config.yaml
num_hidden_layers: 14
hidden_size: 512
n_experts: 48
experts_per_token: 2
d_expert: 192
d_shared_expert: 0
hidden_act: "swiglu"
moe_layers: [1, 3, 5, 7, 9, 11, 13]
router_score: "softmax"
normalize_top_k: true
routed_scale: 1.5
balance_loss: 0.0115
balance_bias: false
router_z_loss: 0.001
router_bias: true
init_std_router: 0.00651
lr_router: 0.000672
vocab_size: 8192
norm: "rmsnorm"
norm_eps: 1e-06
tie_word_embeddings: false
optimizer: "muon"
learning_rate: 0.00916
beta1: 0.93
max_grad_norm: 1.0
batch_tokens: 131072
max_seq_len: 1024
train_tokens: 578800000
max_steps: 4416
dataset: "wikipedia_en"
Below are experts of layer 3 (counted from 0) of a mixture-of-experts language model. Rows are named router (the router's row for the expert), down (a neuron's output weights, with its number) and show model dimensions 256-383. Each number is 500 + 40 x the weight over its row's rms, rounded and kept within 0 to 999. Numbers have three digits each.
After each expert's rows: "comes before" lists some tokens at least twice as common just after its tokens as in all text. This comes from a sample of Wikipedia text that the model never trained on. Tokens count by the router's weight.

# expert 18
router:541560473522565516512454530432490448362536477514373619475469544511449560521483524526475498530438570527509517421515515527458524498531471480484540470506542470457462368467518500523545535477582467549455520541435470527483525460516389465485542520488483543544516467514504427478441487450538537488460509571460485576482475480518522536464509537574487459513617517522545460469471457499521513548557
down4:466533538497531478528492506457479464537463545433527507446531458490455539401536467477426470458525485491559525524471525517481511499543512476461570508469571434569510562509490451484526530510515549499489478398495428503563531569502487533513565495475445441534449494461546514515530483474620452517499477470450408600516518491515496588489501442508489525480485513562499502461515483468542549451449
down5:484435513433478549461530511442499464482517505510503488552498455481537507495577542521508503560515496515475487489545524496570619544552420521442527550488502484423482510532531554481484430503534590488547454474570446514505579551474499450495477527543515493510510460469549514537498526516547576438490524527490566421531491530552486503447539478573509475496541547504484494495475503517457458515512
down6:495515499527488523467461536454506537461498506497511452532456412488506472509415474422439470511521510368586572440468510531577409548544464508467479504526517521513474487496526604477449474443484499488488490529560500531499514519482455458514490553499512490548485512615523505462577488532496555540455474563501477482536487524533567551458489434493526537479453544394510524552518534562492452532515
down7:543583608530432486577441491512500473493484510463503508548474484518471498569483482544424495469481555496551441517484470556450534448450509503507479489489507519538451533458517526444532507472416486508436533517502478545495587550513516476459473571468447482514566477531473469480533539554517571499526534483440478559485491497483519522509490477451493419504511564500573561513503477503568465497480
down8:502521516578559494496529488496503554554552447536501473537548510515487452572461467537481471490434463622536532427562438523420511580489526507536533441474499485488537544529487572497413528590466501485491497510462489544475471486555527504533469435474528445508555517608470433452457498470481471431386498495473501580437535465514592521499448520456624556505454450494510526551488494457497531538474
down9:460520577572510493449532526517514537512511488528466517456516547550501520543481559527454494441499434506574539498536485492497423415460564498649440484555547518579454511496546403500506531476531590469493519480600533517515548423490506490555452512468471489438434493463510496513542521531508498502560530464470488415529446542537535466509490501439497498484533540520499499535506437513437519509502
down10:490484465557460576488493477464475524526447545562556460477538494497498506452508543500517525478508519519398542483501492567469452563521467516473509586464457528427485557477544551427451456514431535482470534524557541541515532544476519572480456491555488552489540530479437452505472508483501469525460475485511474524531478539515553503516545465519472521436467488485537508427554530561513478470460
down11:471508509540579488468460447560562466483523517494526514499486493504489522441495512520510472509469464477561491486434577509447425495474527494483550520511487517541534505510485452521456435488515460432504464501390464535472475464462494430529474527499553565495525456514541564468524454473530461572506503470479543496468507574511518592543430559523510492445537518506508529509510511501499531524496
down12:584537573492473471509541445511503490545494511520609535418542553509536500507433528494504498519486444439456532551483533557565491507473527501514486500496537503435492497547520460485472477524527530517468565443479523469510510549521451436508510490499498452505533545553521461515533539481532508511596413506538611517491541440496453555512484487488470590533484524468478491409511562474521484470521
down13:524494451492458493507550477479530450462479463512462527527462527432538557483522542473541471455465550483528529494495457405428593539544517474458485433498512492478530480471570536605486505540477473566512483470529535564514473598500457472561481485510499549520519487419498442461471447505495497495462474474498572461475540473556518512465475484398499433467536539529524561482459456534574552498544
down14:407511567597534485476459469548487525568496401506562522498548494453500419514532532558501506467509447424482521495553457470430472451533480546482538498548525526455534478483531498494435498521437476437428498465466499519527498569528533443491417510502545453538519506524494408518538519452566494546517575502514549471480455437520495499614523560522530487556515463446516435551510466492533523517600
down15:586545531521474522486459521463493564498577572537465451459440441485519426524474426522575502487496476532435486503539486459463504478528492560543519532443462527531530444517545459547485530573553456502550506495541448538513514517520485444516492627531519451469515519523457566526418528499544451510537460405473484464491550584551494451492553441536517542553468500513515528479536488512514513485534
down16:490555446540486585485494515503453539498514513464466514520500401452504501501484417476506504542461511445531456538518422420494501512507424566564459573519550441485455486487476464471479498574435484503527517519503513540457550482505498541526545477569443559474528492527502393579577545518488508503486497451491506498534494474521458490533515521485530573450520529512482514524504561481478413531538
down17:558526512552452458489510495420548458503492459436471493498551466500475455547453531509494515478543540532465505451476572486502499516478468485574540478522544474539604504528540413484479439527485492534511523462453504469515553561474574529512501475511548476525516532452499474522470512512481513525459503517486557461510524605485505520468491458512450512500429489541490482416511492512530433533432
down18:395498444484525593545506473514492457536484459477456536492490481524536504481458508557452475481537474430515501508447469509473534477577492500456519620547534489498505526547465536520524434453587466471505601563483471489507506549462541490499488528483488497503479471506530528532559433463500364500511622453479545454475578501419513550569486449469533488554549494495486476552524543492533539493496
down19:509541482500515539508514490521519442548484454511525522488531453494427573512493472531445482411470493594517449502559492526485526482496475487519469494483420571493488545520539417557446446564536533484480457529531460468500529562477487534538525512493483423501529518510489494468446528537507458571481486531477514525455512465491537478502557523538484493543564534529473517522512554604509529489545
comes before: " |", ",", ")", " (", ":", ";"

# expert 7
router:548553465561552565550531544444592490565538493470453523458469532516513539541464503560456489579488530536546531431517558493430559545608473446465541511439506493481482433457555453526521524429501469511466536524530459518457529516539507451459541505538480487534537547517481505503469462459531544509467529597517517406475483462558558535448585512555456477519474512517521447464359431486471477516546
down0:514503505495513549551473502461527498506530587465466527474525488456488509507471438539485442507539559476479505486488425476467466500500459542515529413480462471504534481464506441453447530472555523549433450404532512505457483565527603495518509465501479558521497506513545485461527470500530466555551530489538529546434492533531485457485531458479567521505474491470581538470542575595515494535494
down1:535466451489498506484502533472521506492454502488500491491510521417497527533482469429464466489525493510403538421521426525511447496423570478474517431563451521431520518488520461481525566530549500430489414509460535564502524532563540435431473549489501543537466415491499496503495446405555531509471518527470464543472530497435456516528578555547494441456437443548520524506442484579501526520491
down2:457417568492401536456498519453505491459469513547487528508435543518483499482549468457482492498444491468433504521521474496472498420509582517488517472554457549452551484528488486475463417529571533468526496522524536568492518468550476569522543516524549519511417462566485461505500476544467554532492429535505493454502499521487468529517544535480536478450523533509502448493531517487488426503428
down3:484501501461451505494533434480417548438509548480473552409457489465385494506466440475576445430491451475496425442532523461502483487514504436602493540483458448503462423491467496472525544490493531547488550504468490443430474520514492529521512545552461607481497469460475522476544514514533593572478509535550535438463507456485427515453531477547469574559556547564480479544483431541512528501455
down4:530524476506533490436513536472492488495465468525541511447551527473482565488503517546534491480513566552528531520466497560525518540522522537468511490399492498487500473610452467453480523530500489421548490546505536455466508445538544450448496499514508423462563583521477485581519491472533548488490477555480518375485436514519475461539433426481557488476494556462464426444502443570434563481486
down5:505502515488507516471440487493493542481559535491597448453539527542483532544514480565543482485472556508475518505461528494533475528418542467473481458451490562478509505477463515431472522547547476472462522513497506566521498424481532545487414559499490517511526532461450571516528544538516509499460492498470541464437521497519475458454431596470510506461539494462495483439422524460533503497451
down6:490532540480516520473537541502451473463529486560461441520515503514588509481507443479509483568454522521546508461622483506410504494547481448551529467487516518542493472540457539533556478504526428529572483483512451425515527527487553437545525483451481564546531526550542510512529418485455492559544541518439494493439491524521529471482460584502500482517457524509533486477454509490506478556449
down7:472545533486558478503558497419450483543480447594446544468493493482539514454512532510481543571484454523520488469508514493431507467469569506495507449411499457443506468472473554439514502454488473551552471587451509498452545521553551548536463465514479484528496461520397497591536455506451544518480495443489495536571550414467510446458489530525473512512456494515513560530528448481461477493545
down8:504518511587523487479557544458464485508507528493511478542544473472498491533445505508479523427517512467523536406443527465475468521477526413576540464548466446492544471458554413511505500458547505570498445474548522531508502506456557502481515525450548519488521562463535501442458555572543501504553421428555460485548464514485467534479520479498519512490520505491453508452460505537504463498553
down9:526436444558500437489485521498451540493569542470571547469556473479413622469465410446548517467473436461512394497511519515474566466475489476446553505506493507455482527444528566481486490520588552481450529445474487485432519507469528525512341500463535478473542589521576499510545485490570497477508472503529496489499568464511489480499465430485527508492522453448491556473574449508460534544502
down10:451461517525435439506464608373516529523456479501511509488563445474525490495512567531476531417630517455470560558545498485450466529536469547483529456546453487523563497463474556562520530505517536544511450453515552500488556567519517509482480469516567500434507463497440410490469443438510482467446507528549530502491528515485482542478514477517467543479539423509546479513473427523503532546454
down11:540442489443495476494492500498543449524435463491544449526551484499486660448496447482541517421442498521541457509538496436540532498561481570489491526454455529475537508457572518463512457456495579525458496537482424548514546525507529466532497451448499489396471447530507541510427560496475508463489457550463462500524566470497545480477500604526441498472475463477474491471513477503470490548546
down12:519546468477456470515447500471517504542502563492484465536496500542473493519558528436513575453513441460484585514556494484515451509450516510530493496469500566495555509539523496543508508499469540496667574555488524549504542518590434484457538508498495571497517503522511434501564522539434471470503507492509488448438438464445531474521479474542532522532434516535444501489442548506450489467563
down13:558479506486465463421542475516490518481562491533468522564450501483553485540520451466496505510470522513467533491465477565551559500527529506534439461512497486452581604519525523508465508499474427556484432500523442528503515435456534508497529437564490585489488410560519589525502498549439473550541514546547597451461473483439498512542530472480477453481477503526569498460521557546446466468501
down14:525486445526515501480559493541519530475549531528510469452513470523505509460550503480492567435503508572530487466561529506489459502459452518524496508461523534499514500467534503547527451424489487455434477448457473390548391489497487504484456529532483480509484596536550483501545493525538508521474537523487522496536473499572547493479539490530497491564528427490507537470452548556556480510517
down15:525437551385468535502566530561453510499444540444434499515466499423502547524425455464545529516573554516475515460547474468513495552558477451535508473530485492544530502556539468612460461493490463508511485461480483455494498480575446555516546526555551537526472510455532575526552556506523512521519518481455479475494468483460480565529597547516504518501543493557584553526529451556510514449515
comes before: " |", " was", " is", " (", ")", ";"

# expert 21
router:507543556516518563476439517476534486605538459486405464473468534522480569514475492500478466505392539541523541391504560524409520541418467458558537491544526485460457443460528508544515526457493467532469527518531474512453559453515531452486530532521477473562523549441546500479466464490519540541462599521507467509480474497488502541477551522562474461522436516541544546442487366466513511529552
down0:482509479505503520564515481541461545513456445514516483492524550493506528560483527533434551487511511529509473524565441475569553484465509485498404476491501483423444503500474496504548463459503447577481562494448485497521545477566527494534490523531491515525499543533557541511419510467453391504460494499490555534497489452542441538520484537542501435518521514526546502578522439475513469462411
down1:498474467547530589522508547447436470505538533555454526515465470516469515472462518458498445485531505462469422482514525503483534478481546519425569528524466507493489483498469480535517542503515501528457474508566570421587554441454439494464473511490468498509528554526494539462528485526482526477520469479518443486557608428488524576491526518420473524492523515569562507553519415476479481487395
down2:478500563547528508527487495515514481495447511529457488491484449481462504451492506528505538462502516546500476537455511473509448475535470494519507458489467576457537534469530527549500561519500546514528503466519524436466440480495495451464561530559478500498524428555504535462547543481463548466414523544515512454539466575514496553373591564513508514539534519460545529513451498500497473502486
down3:456508531536452498465431438527508463429542490519468486512573528436471461508517482531486576518511515464501442429557484450479572459551510438535540492602493516515459524547483632472464517439547507490519479454478525417515543485503534535466498449563541496472419507446475487470450473510495507473426528515465509489489494518445463557439498516420484445523527501513494577541548518532469475443539
down4:434476462460486518513535418454520432579475475504513530492551465526528478462487461549475508486479511525441521487431476444480476486515486467436503603410498476492480502528523551500509504548510532418490509522550595499520479501439542431556473540474537520543457532461531553504499550533519544550537489557478580447433500571546579506543414515418552536451479467410502529505494484512429540490525
down5:464491557491459530471559542502505467502508522513465477444476531557574526549504548488506459567499511501485507462532513511534496508534492568504562500488470479491525554555529487450575506457538479502582388423513483565494507470505524401512454497473469505492453449461524499465503454564558452474550502488489495547509485517492538493390506516526530529496420472439531497473521561494497523546430
down6:507483505501586474463534489472509473548483511470488467507476439513471547460521532461456497411551562509516563507491552522563488543465458484492536444589420494507415470554544485473422518506518502516491456507520503530457501493537486463540512472431485504467513562536540530538510548394515506499450563506540452519505537583435520525478562504443464534498448520511465504532494523505514524539441
down7:469393480427523438522515536549422552445536469492446570590525512443434431510504561532514498475451480446441561388488485526498504485529507434498512484487463517491508520552458467489511455427512530520480519530484525488529491483598478441436541478517464486457502550504520576443487536442470512509512434465432523612531498483472475455479524472525537523548435547499456500603475521536461528481548
down8:565521495551558499504560480538561487512511473466520476557519529455481530492483528487397475449575549462526502568484496531479515458491504492442532533452505474548545471522475523483488545504492527499523531506541430555513531530503509490482449533529424473520524532469513487445551509493473485490518534490518510472507511515429520508486503558480475449559473467444509431492508515483494590576499
down9:486463461504534518492428476521488509489504472484515520517459499491511482523540488536586477526490548522528467491568495535507546495563424470523466515461534531496499548523477464503411504455511480563491479481542508454449573501527508535544510506573485497601507519438428529467543529479596528562526405502428537466498544529459493495476551471551469570529531509435472499421548506484474527435379
down10:536428531441455584476542419494472489495542514475543474505434540482585503485430499488500569470413534490431434503509549506500519457557533522524544493542475508492542546553479432465477458494505530521616517480517458556446549459513544528555473508467450475560497532510512434532474433535590442553469572516463588493543381526501484522528470502419483513438424500501478550526544580525451556467489
down11:501539488594502446556465498484492440442488511447506449509539492493538499504440524470556542535471491494549514493436489520541488530450528505526507467488517543622487488521435484491501494526494427499433510515494492554500436478492555529450502468490444562451446508474459500445567493393558490504492518463485472437499531480429553447558488529546526431530528477473491508432463507536511465454434
down12:572502452564478493499507464516477464546510525482434478467532452487521463503500473534530540483445512525510487528429447445495481514505476494472513466563390554501467502501543488426581505568495574494563455481536456451477472483562477481475434445503464489488451460438470460474473497449526505469473492486474547528496539520514510522452530595472491444537546451488502541493433469541543508481562
down13:555519493577523491590494521463477537514525495452513547533444485559408495456474476505434501502479494476522487509458506505436522483581521533458453507551487446453510504494477505516459528524471472417531521487513424479491537497536480522461504572478432531462483569564534546492547496512520521437545463502467454542503446529542498499561502533540503462467519457427507520469552411576485453518498
down14:526512475564499493492437457572390503478510520638466589452461505552519482432430465520485578538488474516454482525484518485477501447473471548516518490456515493538549558540489481487511470511460456491521456456470485553505471509488462526474497508534496456489501551515492553481477511490446596542562487500548511541520487405494567417478554465471537496492507406440504512382496503525519576418547
down15:494520494539435441502402543466475437537579474606476496554526532494466484483582494412427515481433481507493468570469498567458554484486489492591446572461429534497507518541547417459516478462474512494429502505537516470544515524522566539545462502456551527553522529435467467537513489518481552417476505506417592527473578568514464451393456535504542478442466557496587459520453524465458460515518
comes before: " |", ".", ",", "–", ")", ";"

# expert 26
router:515528494557552533533475511472592571499544458451570507470457537550461484510492529532484480503527498554540521622546549510381534604503458490528531428471512460465470440535533482528548541482528467504489547519446493520491551493535463489497528535514465564568527557555513553433471467475528534535464546474480469442442477468554494544457522528544467475546495529524529414468464364481502597539550
down5:480517503542505492458508451521544515547444508491495500515435458439518490501514523552440474567539494482511502463551539503504494471545509535452507473475458467463494527579471495549478564472501522405498427516468477348635536465552507555459507499485494475495430498480435422507519511526557493436558469487461448561471516480568542483494549493488520506505548544544506475539503482515513473540539
down6:497568506434511531534515523536542479515470458487558488462517514499535556436528551523469460533501513581555521463503531468537468575542492481444509545463509567541432474459479478600445495513472533516504530495486485452483490452565447557493527498606510504524525508462442494476550493443518493482494569527512472513486456494573472550466496545479485470455510565474561523467573511546487510509539
down7:507565518444467551451572476530517502527522501520545460472465525509576477496483572522499494570436507529456532436424568562535463486501488441538526552550546477534508559476529506436520502554479485557526503562501520594459447548556502503465468542508500464530488509425433518489519513562469462436486476468510523546518460494498502494459515598597537483522548494517476477577436535489555506516511
down8:559510477553464536519497451530528446495464518559480517455517535557535477503508486523520529499497484492502472522465473470416497475541553479523512424527480512482421463493479484583513502438444486441451431469481478521492532537474570515527488539488514481501448484517529533502522485493553453468513494460566517502485513530489480563468533575494580491413499527477464487513450529493524532603513
down9:556474507503578506489498514503503535480484542571477505522502508499462507583508559390491558542464559542463460434462510480574486484470477477465499425565506512516545497446509515495491514540553485483510491502598451490479484469453474438552525493422495499554523483560522546512384478562521469544502558393471466514470434453496506518548518406483457523441499443498461516506520483454430527651528
down10:534440471416506510574546519473445460437515546536441505487483515553468494500410469454412480521449527500507516455534560477516405498505425469553479536481436490455545535504492479442472452519550433495541541534516491433493525531527489498493465453560502449414537480464506542523499525426531460450500595526472527489430491492509540468487477526463455469458528520472524534453419480410488419455520
down11:499516479480477464473528504510482381476496488539487445530496492513423491608510528524521483528511502539522455504495490423516523542448509471481480472533529575499536446554528572500388476517405528495549553526459523462582486570507453447483487448543493548582480596509549524470442470474456559590479540448539488522514464509538479532420503515514554451445529499512493508533605569517481520469499
down12:527481513494469482540534504552472429448486517546463475495497514534493457441487500457536434482527499505459520468489531482522496482480445479492514508523579486566500494513417521527474482455421469495490482535487521476491452530440530480517580429508586447477498491516501476490521554568526536530457449414559528480509493443495515521528453463504562462460535506554476470549493500502534511547457
down13:404534468540490465439425519591493543499535479504452546478459529526472496467498378476520508496505586496494583490534517445539454507455463428424497462449481539543542484473527545452489438529559497524475529454545513434478503505582512455512511464494516464471506515458506540492522470485511496519519583513386486466523467541457572504504568434553599482543479452558483428522499525468432470532478
down14:501477500537403469429536495530493450471479594477557442486544519531481513493523537539448454511439486514508459488517540476487472459523537476563415513522455533434529546511497497463435524507486541470479483454523525519456565551493489476470517446548497509530529615530496556475446491517450439480509511512513477515496491481439465505497487516557491492608490471467537553482399520501443507500449
down15:452504398471443534468491468437498509475458581470469486459460459497560443569510461496513549499434446542534457451553499442514464526517525521539562506393538550492519472461502471506488547503516493496507503558510466538498475474510463533513454533459464447578476552521489580568510508544535409510468484590474469468484514527493520461469523502466540449459491416453551462481503449548469488499519
down16:502520467519515560500507492508455451541567512515402447536486488561532511389535596461502490499499544472534477489487530506455421544533499410510499428482525481465530554522464498463474437450465511466525458537505552540545498568498482521542516462545516449545437462559461496549478451499512536473407520461512510540467538486531467475566452488560479540500554464500456479576503493428500545443488
down17:465560511531480517502524520455544549585499526423532481506508498447513492475482522564494473515436489577540449492463533530489559512473508572476479502515478500527452444516512499499519497411476442565497501462465443440520506553513500434515580462475439565446507532519480531518526491544580455492487417467555522468394435521550543476579454547417543447495532501569485477471515443507450452570452
down18:500470470600511529536437498520495467477481481504518455553471497494510544478415563536459466507428541572479447535448553472443452497466542470533421521529547529531472494496547478529562505463445531513509441489493460569486548491510506608483478498436466489518493492495498452484523470445498478449608499513499489443459449474501496515452447514523497474494491472493595448458502519484525603483554
down19:526469503557585552436505421564478511428534493468546557547513471457499531529510572470527458487488485534474494518489520485508481458485560444558453466473406435467439512614506489471483539529532486536537489488499558533547426515526498504514428510515480528511524532504481533511525464510427476374565537456510518473456569509512452498466567450510443461536525499518504505492528494482478528405520
down20:494466549490476511537500506426552525484564490481452538558446553481536492471527509478493527491440497504547457437531515381477563520489489504506496516486459547496556471494542526546486566463446483447500521542539520537538510529539440508501446460551530396528490454439499478512543478508462486410553515533512450460545529464450522544562460489489505518461492453501560501470504498537574520520485
comes before: ",", " (", " of", " and", ".", " was"

# expert 46
router:493550537519537570530388522504611492465504516621555499465485496525450420472489539485404534506448467502547496396435474505499598489448487486478499509466499514506475432429489489457503493466562473504515561508487483491520491443514460555472499492483426526483534431473464441439491490510555542518502483488465568520482485456506476492519478500467517475518537494523580458507576564475482498511506
down4:531472498526599449528454505512538532465525457461502568447496484449479564468512460489521448502498534534513507510498480480469456522450509523503489467448471485477457515489479477480506507543515617457530527554478495529479457538526543586493516520443477493466509454507577466507473452511476529482486526479535534445491495521485474555447494518528467517484457533476427485577416521522484565462551
down5:518508515502483551542530511497489411515449516428561481421544502445456550479517444552529452532516394551570487490434520516487464476457463518559485507454509423473504489461512470465536527548519459494469526455473536540512452446538511516539453517528514551561482521489486465465414553391477501552500498523509495499474540463494537534527590519534492543497563568547493421491466609544553518530535
down6:414517456469570495512513494433442586531515450537497393401513433464430515506445521504458518519456516510546544553528543454560550415408531478488551429567498437436454559443539522511514509494508509488504529556512452454490397526505530465452524615480469488479542476468441506499534531561511532506483526456559480469540511486474414516559496459498500428503517490522518521511414443476423527456538
down7:526539399550567570466498449527465516498485508480477501514517510490540507567519470485537440596520496524457536511493533511472499549497520489493453515615478545516503538455540444507482552471419533422480510472478481454496523398513479438542490538542506604493434529515542563507485457554532522515450514476463495565469503522531515394533487468541469494507505503543504512581509491469457481534408
down8:504513449445501488453489471474418459565499617484502523500557434570504587483545498441515525493539465522513569482472492465519483447553514448556505472506468553426499578525485489555486504461462497469521419432573502455486458497494507541606517501497466472515499486489482447580505498452464472502480478504511471460542509544524491504540486500504535469457518516443513471453526504479479471490460
down9:511459422487506533483595502503505488472482533481540456462439476480558381542523551511431563459503486550381504483577556498498514463498426428547536417548488480529495499485538447491484449543529555502518497428507452535529481561523489491501525475485538483488494496482463424553522434542514522520574521467492483464461492485499457509523560511541465534456513553451473512427463518524526496486544
down10:459451488578505509472508476485453543542462463516504438487532447571434480509497527441459478579421464496478464526474466490482501403551514540497490519515441534501517485534418470454458478448529479535536496481500495468514489490498525528473429491456516513508483524485482586488539531487507514444603544535472504553503506490408444483525523431534472549506485496555473482470494522476442457504523
down11:494534431484440531491480519501456419479508538504541557433476536470551580530520483472486448463496556480431491499555432524491460529501499553528504521458480534520514437481567484508531467499514479489431513493504511493508486490442599549406486474541452550482411510515435497472468528527496473510485459522559505480499551489489418566492432517469472485574467479516476471539494481576529505585489
down12:534568480467583467498522463509459444517530503444505442474522507484492447512455534506508443519458504507532489432423521461470539484517510505496493467448460473521531547502517521545488498583485499468488537506527483494512491471483527457401459446523499487486556524470465518533570485535419511528499501477500506487437541521488502497597418445524487472498433520471511477467458506482440517448468
down13:539509492460455496535533552509492470513463487474427538514502466437503500521525456441459505502462498558528536489498560549479460530472490459570524486474505538483370534526480498562537551533445475543501452476553443499489481471478422384507468462492459489475470516563476444571593530457448483444530522511483472437525523420548492482484463510492544407470518476509508556438536467559472517516463
down14:491524476499478562499448455453425480571520479529561463490420527416592513538450534508510588470518488404466430478455432505437431507551511462525482530480458455569498441559554490479564457416497537500513443480489515520478574493434505513469438481556489493493469499474536592561481527582508489516561538476609494470480557495546421514504468398507517499516526517510486503547509464474538468488489
down15:463505507423487545460435518494523514536544508552483473536476497531465545514512503481548503560497478502512490530497498417534547481454488461496444498489510541460466464481440421485491488519522524566542452485456435520477479475462524527518566547466489513485568456518475469533485531560481466538443538486489486546508478484520566532486577444477438473498518399507470594591493512554548483495549
down16:510523491418518543513546487455481611554480428516466504468557481470535498509454477516495544429466480494510536550472466544505495528482581546512469520475479553566479518459557493461483496467617526540462547500479516514513522513530485485500477457484477511475503415498480448505522464458450510560528548483478454449584417460472515394464512450476466424535486525534536562494571499485391551475564
down17:529483555473504496529506471568433493501500518482622515454543472485537539511530481488501508510484436467459486557492526556431478479605553514492465445444540585559494466442530480576543517467417539529484444547514522536498464522522529506488502459542455571523557456451479526538468550539497425504476480505552454430497518513578536542463529505514528430543455502468550532512564534478559485462479
down18:499482536492509575482507476497528484532480454467557459498458511434524535461511496562475545522499481541519371441438457503504478435476474542583510545473530430530534483392463546515522570464499504453498532525478461474559465486541465461479449422457551433468543516545495490535447530532580473592558560541512525474514530439429455496462515495444557530536497587457511499534492486464466499550475
down19:551533515485538488488511489386447508536508568506524538476528425539562477549469521507422486542471465494545461558522418495543462478562504468491513447473518488530514507536534497517520500426470422429457479484531491512531441514512485468449496595497497521461471485499533543451518463514526489464565497529511469470512499499539513494464546512567461519465490426538536603477471512432524541469489
comes before: " |", "–", ",", ")", ".", "%"

# expert 17
router:540562627540505540547570535442511422597527443469494535475451525554479543525456510608476518569441544533543528542514488527528567494535481474460520488505528460468455411439524464518548529474468466538470548504537463500467511466530445495478549522521476525532550563426532569499451482476540527501466529558510604506475493460485531522453512541500453462536546535538518505478480436371553499545559
down0:532479432529440444472490482523477568505488460595551527497489509559387546551525495534527486501480467442477479396499419479486520475479455501513502524538515533457506490465465571505455531491518471457491548588546540456493524541496499504537522529529512509520422430431481511417481493504509509506557489522427487474449476461473607578479478514505564499521488403543539470511456483462535474496478
down1:578447544465566441501434553467436472418523527482532512529470531568561504447504539521532530519529400513567462549504426518472468502432531496528517538519505546457572476506517472489524480528528553448454540516487514524444379534464515468499453490476525554487513531464490541495471526498550511499498485503474464510474518473519492485495474540525522481603509512557538453462457469518496575463521
down2:483506509523568463519495511424435495481482512513545478568472500551509512471627495533428543502470507489445545547532465526477544480516516553509479524488522470506417539468509556536530431467507546522531528577513529470479460528517510517516529506595458473471538488503468489520533506501496543426488527473527566583449460519541467472503523645446459518485625490476505519517416508505487498512562
down3:411467561545503481553558470456526485536501479496479553544564450512514576538516483488480484551451474562492516492462496531530475545480538439529481491570461474538570526526512413439484528429502430553551506484563492508607501449533532480462483465524478475443610501519524478466491519501519509480487486562472443454539494521505519486500450437521454496478501456404468446491507408498502504516497
down4:485487502550575485540535463472488462470527478488545496540463466411513511502484524446494488584579563475504472540487533597519555508527418431473417493540470517537476529518466467454439434496560530472486428409500495483524487428479529486447569516445488521459543455545544527463479500541566523536484463504529513503489515475457473523510480504596481530482513514471557482470472573530402491506550
down5:503471458455514497489511549473518445409484545445440500509397549522517470538433543519502510470479437505533543546530514521560536560467527511529503503518476442448451477554507477511500498405451525573485520524508496500515469462550504528485424516491565521500529576441446530458468503473543495517502499510519498480446457530446426452419481522476535436479509465563465500505512445495456423441502
down6:467538503530519483479408471503502511501521469508553518519481445505489461467531477490452484494558523464476449426540558408496481607523488474512483472499499489400517463531477502543452458490559482560531533478458504462453482461472588603491450481457533512522503562563536538538485431505448450493527498538507513513518518478491520483540514484457497474546407479435492535504528457519467446468443
down7:491497502524437530433521442527517497500441528488490403546498470469533535512444467553503520440479519525505462428514563480411532507488429531565465505505435519500495516539555512556521548530469453561537450554533573495542489494480530470506479480391552501495509520417461532482558468541541456498508489482496465527535471536458438486532429498511472528431470535529517445446474473484455452493491
down8:446432550539480469537535492451491486500493518536493529482488444492554506482544557500471481406466498499532418573497533492503445500481476480498433405531532531469525513495499495555536485556489551511528467525555483485499490510430504602478499501499483476484454518478495549459551482501557500536493473497550501473477556518436512473472509523582522466518489497560467480525502510507531512484467
down9:535521518499491498476511480513576501553497502517435469408492519493478455512520477464464487507545412426528503480480475466523463468439481498412448495560561499496498577467441501424418555474546448548550472534461514508479524571442533513543565473518459509515506502517518435461477489405438429517488511487440508545493526486561475603524477545466483475480589503537505493477502458493471521518472
down10:523437482467436436456489514496484518467488588475397506497516479523505518483498508602523479461525469512500466608479426492507506446500419480518484561472593438502472515502459471458465480484484506540492513487503497591491449470458513486570539567500470437560497567470476559476520459398406520573497484525527489478528476496516524560490477424450470509512487508544460521484483462470511511470543
down11:573503493543536466509457482500467545490460465540499503471552537488479483534518419503466528503452534502410528489536523549464522546487528485528554497473491548487477520480523530384512459483519458438482402507488500539425470553447467492484535499489556506519564450461492501556508526573506469435458492433481435437528504463528567444511434523534462466473485482460536486471449519463532389490561
down12:558484529527493517464526498471517437470450443503488516552539539530475502551514487492562515470515461482487524551451515507461538471464511515489486405478502512586517576522546523448502532508579512445496472490569463442507479546578547574511513471472479491498536454471481506441517519570505486503451500522548508541586345466555432482489472509565468579525536446472505496470534520512515525559506
down13:458503530497465509531475520508465513546499528487467599463492418443494477460506524482419543519458507519516555460421551418493491574494540504507540525527477499559569496463574458510465453505449551523453492499487457546519534497538526508498532527448393425438476576464575485482570534496550505538575512564532469495488481487478487493514564575518522446443549508461559487469543548576500492514554
down14:420457495510436467458531505409509539524440549523536474492516470592548551549524437541515474594511506439522440602496528452566530510534524510481604493491440488516515521411538503501453488484520507486477415461421502473560462578510515481471482494504469459444438547562541497517567493476515463549504468464468530529502551471521524514497466480437528513525494558463456502514533506538476432523482
down15:560575571507459501479494445469489450482513460533483447485476547497444499472509467473469481507479463501531443458527482489540506507440536514480500517430532529454502485548504486501485436432503525444523465518503526471516531502488549500564462490487514482579528585485496509411523530556601618473541450473542506465490570537602497495563569472481550429454513494450557454531483483569473488508442
comes before: " |", "–", ".", ";", ":", " December"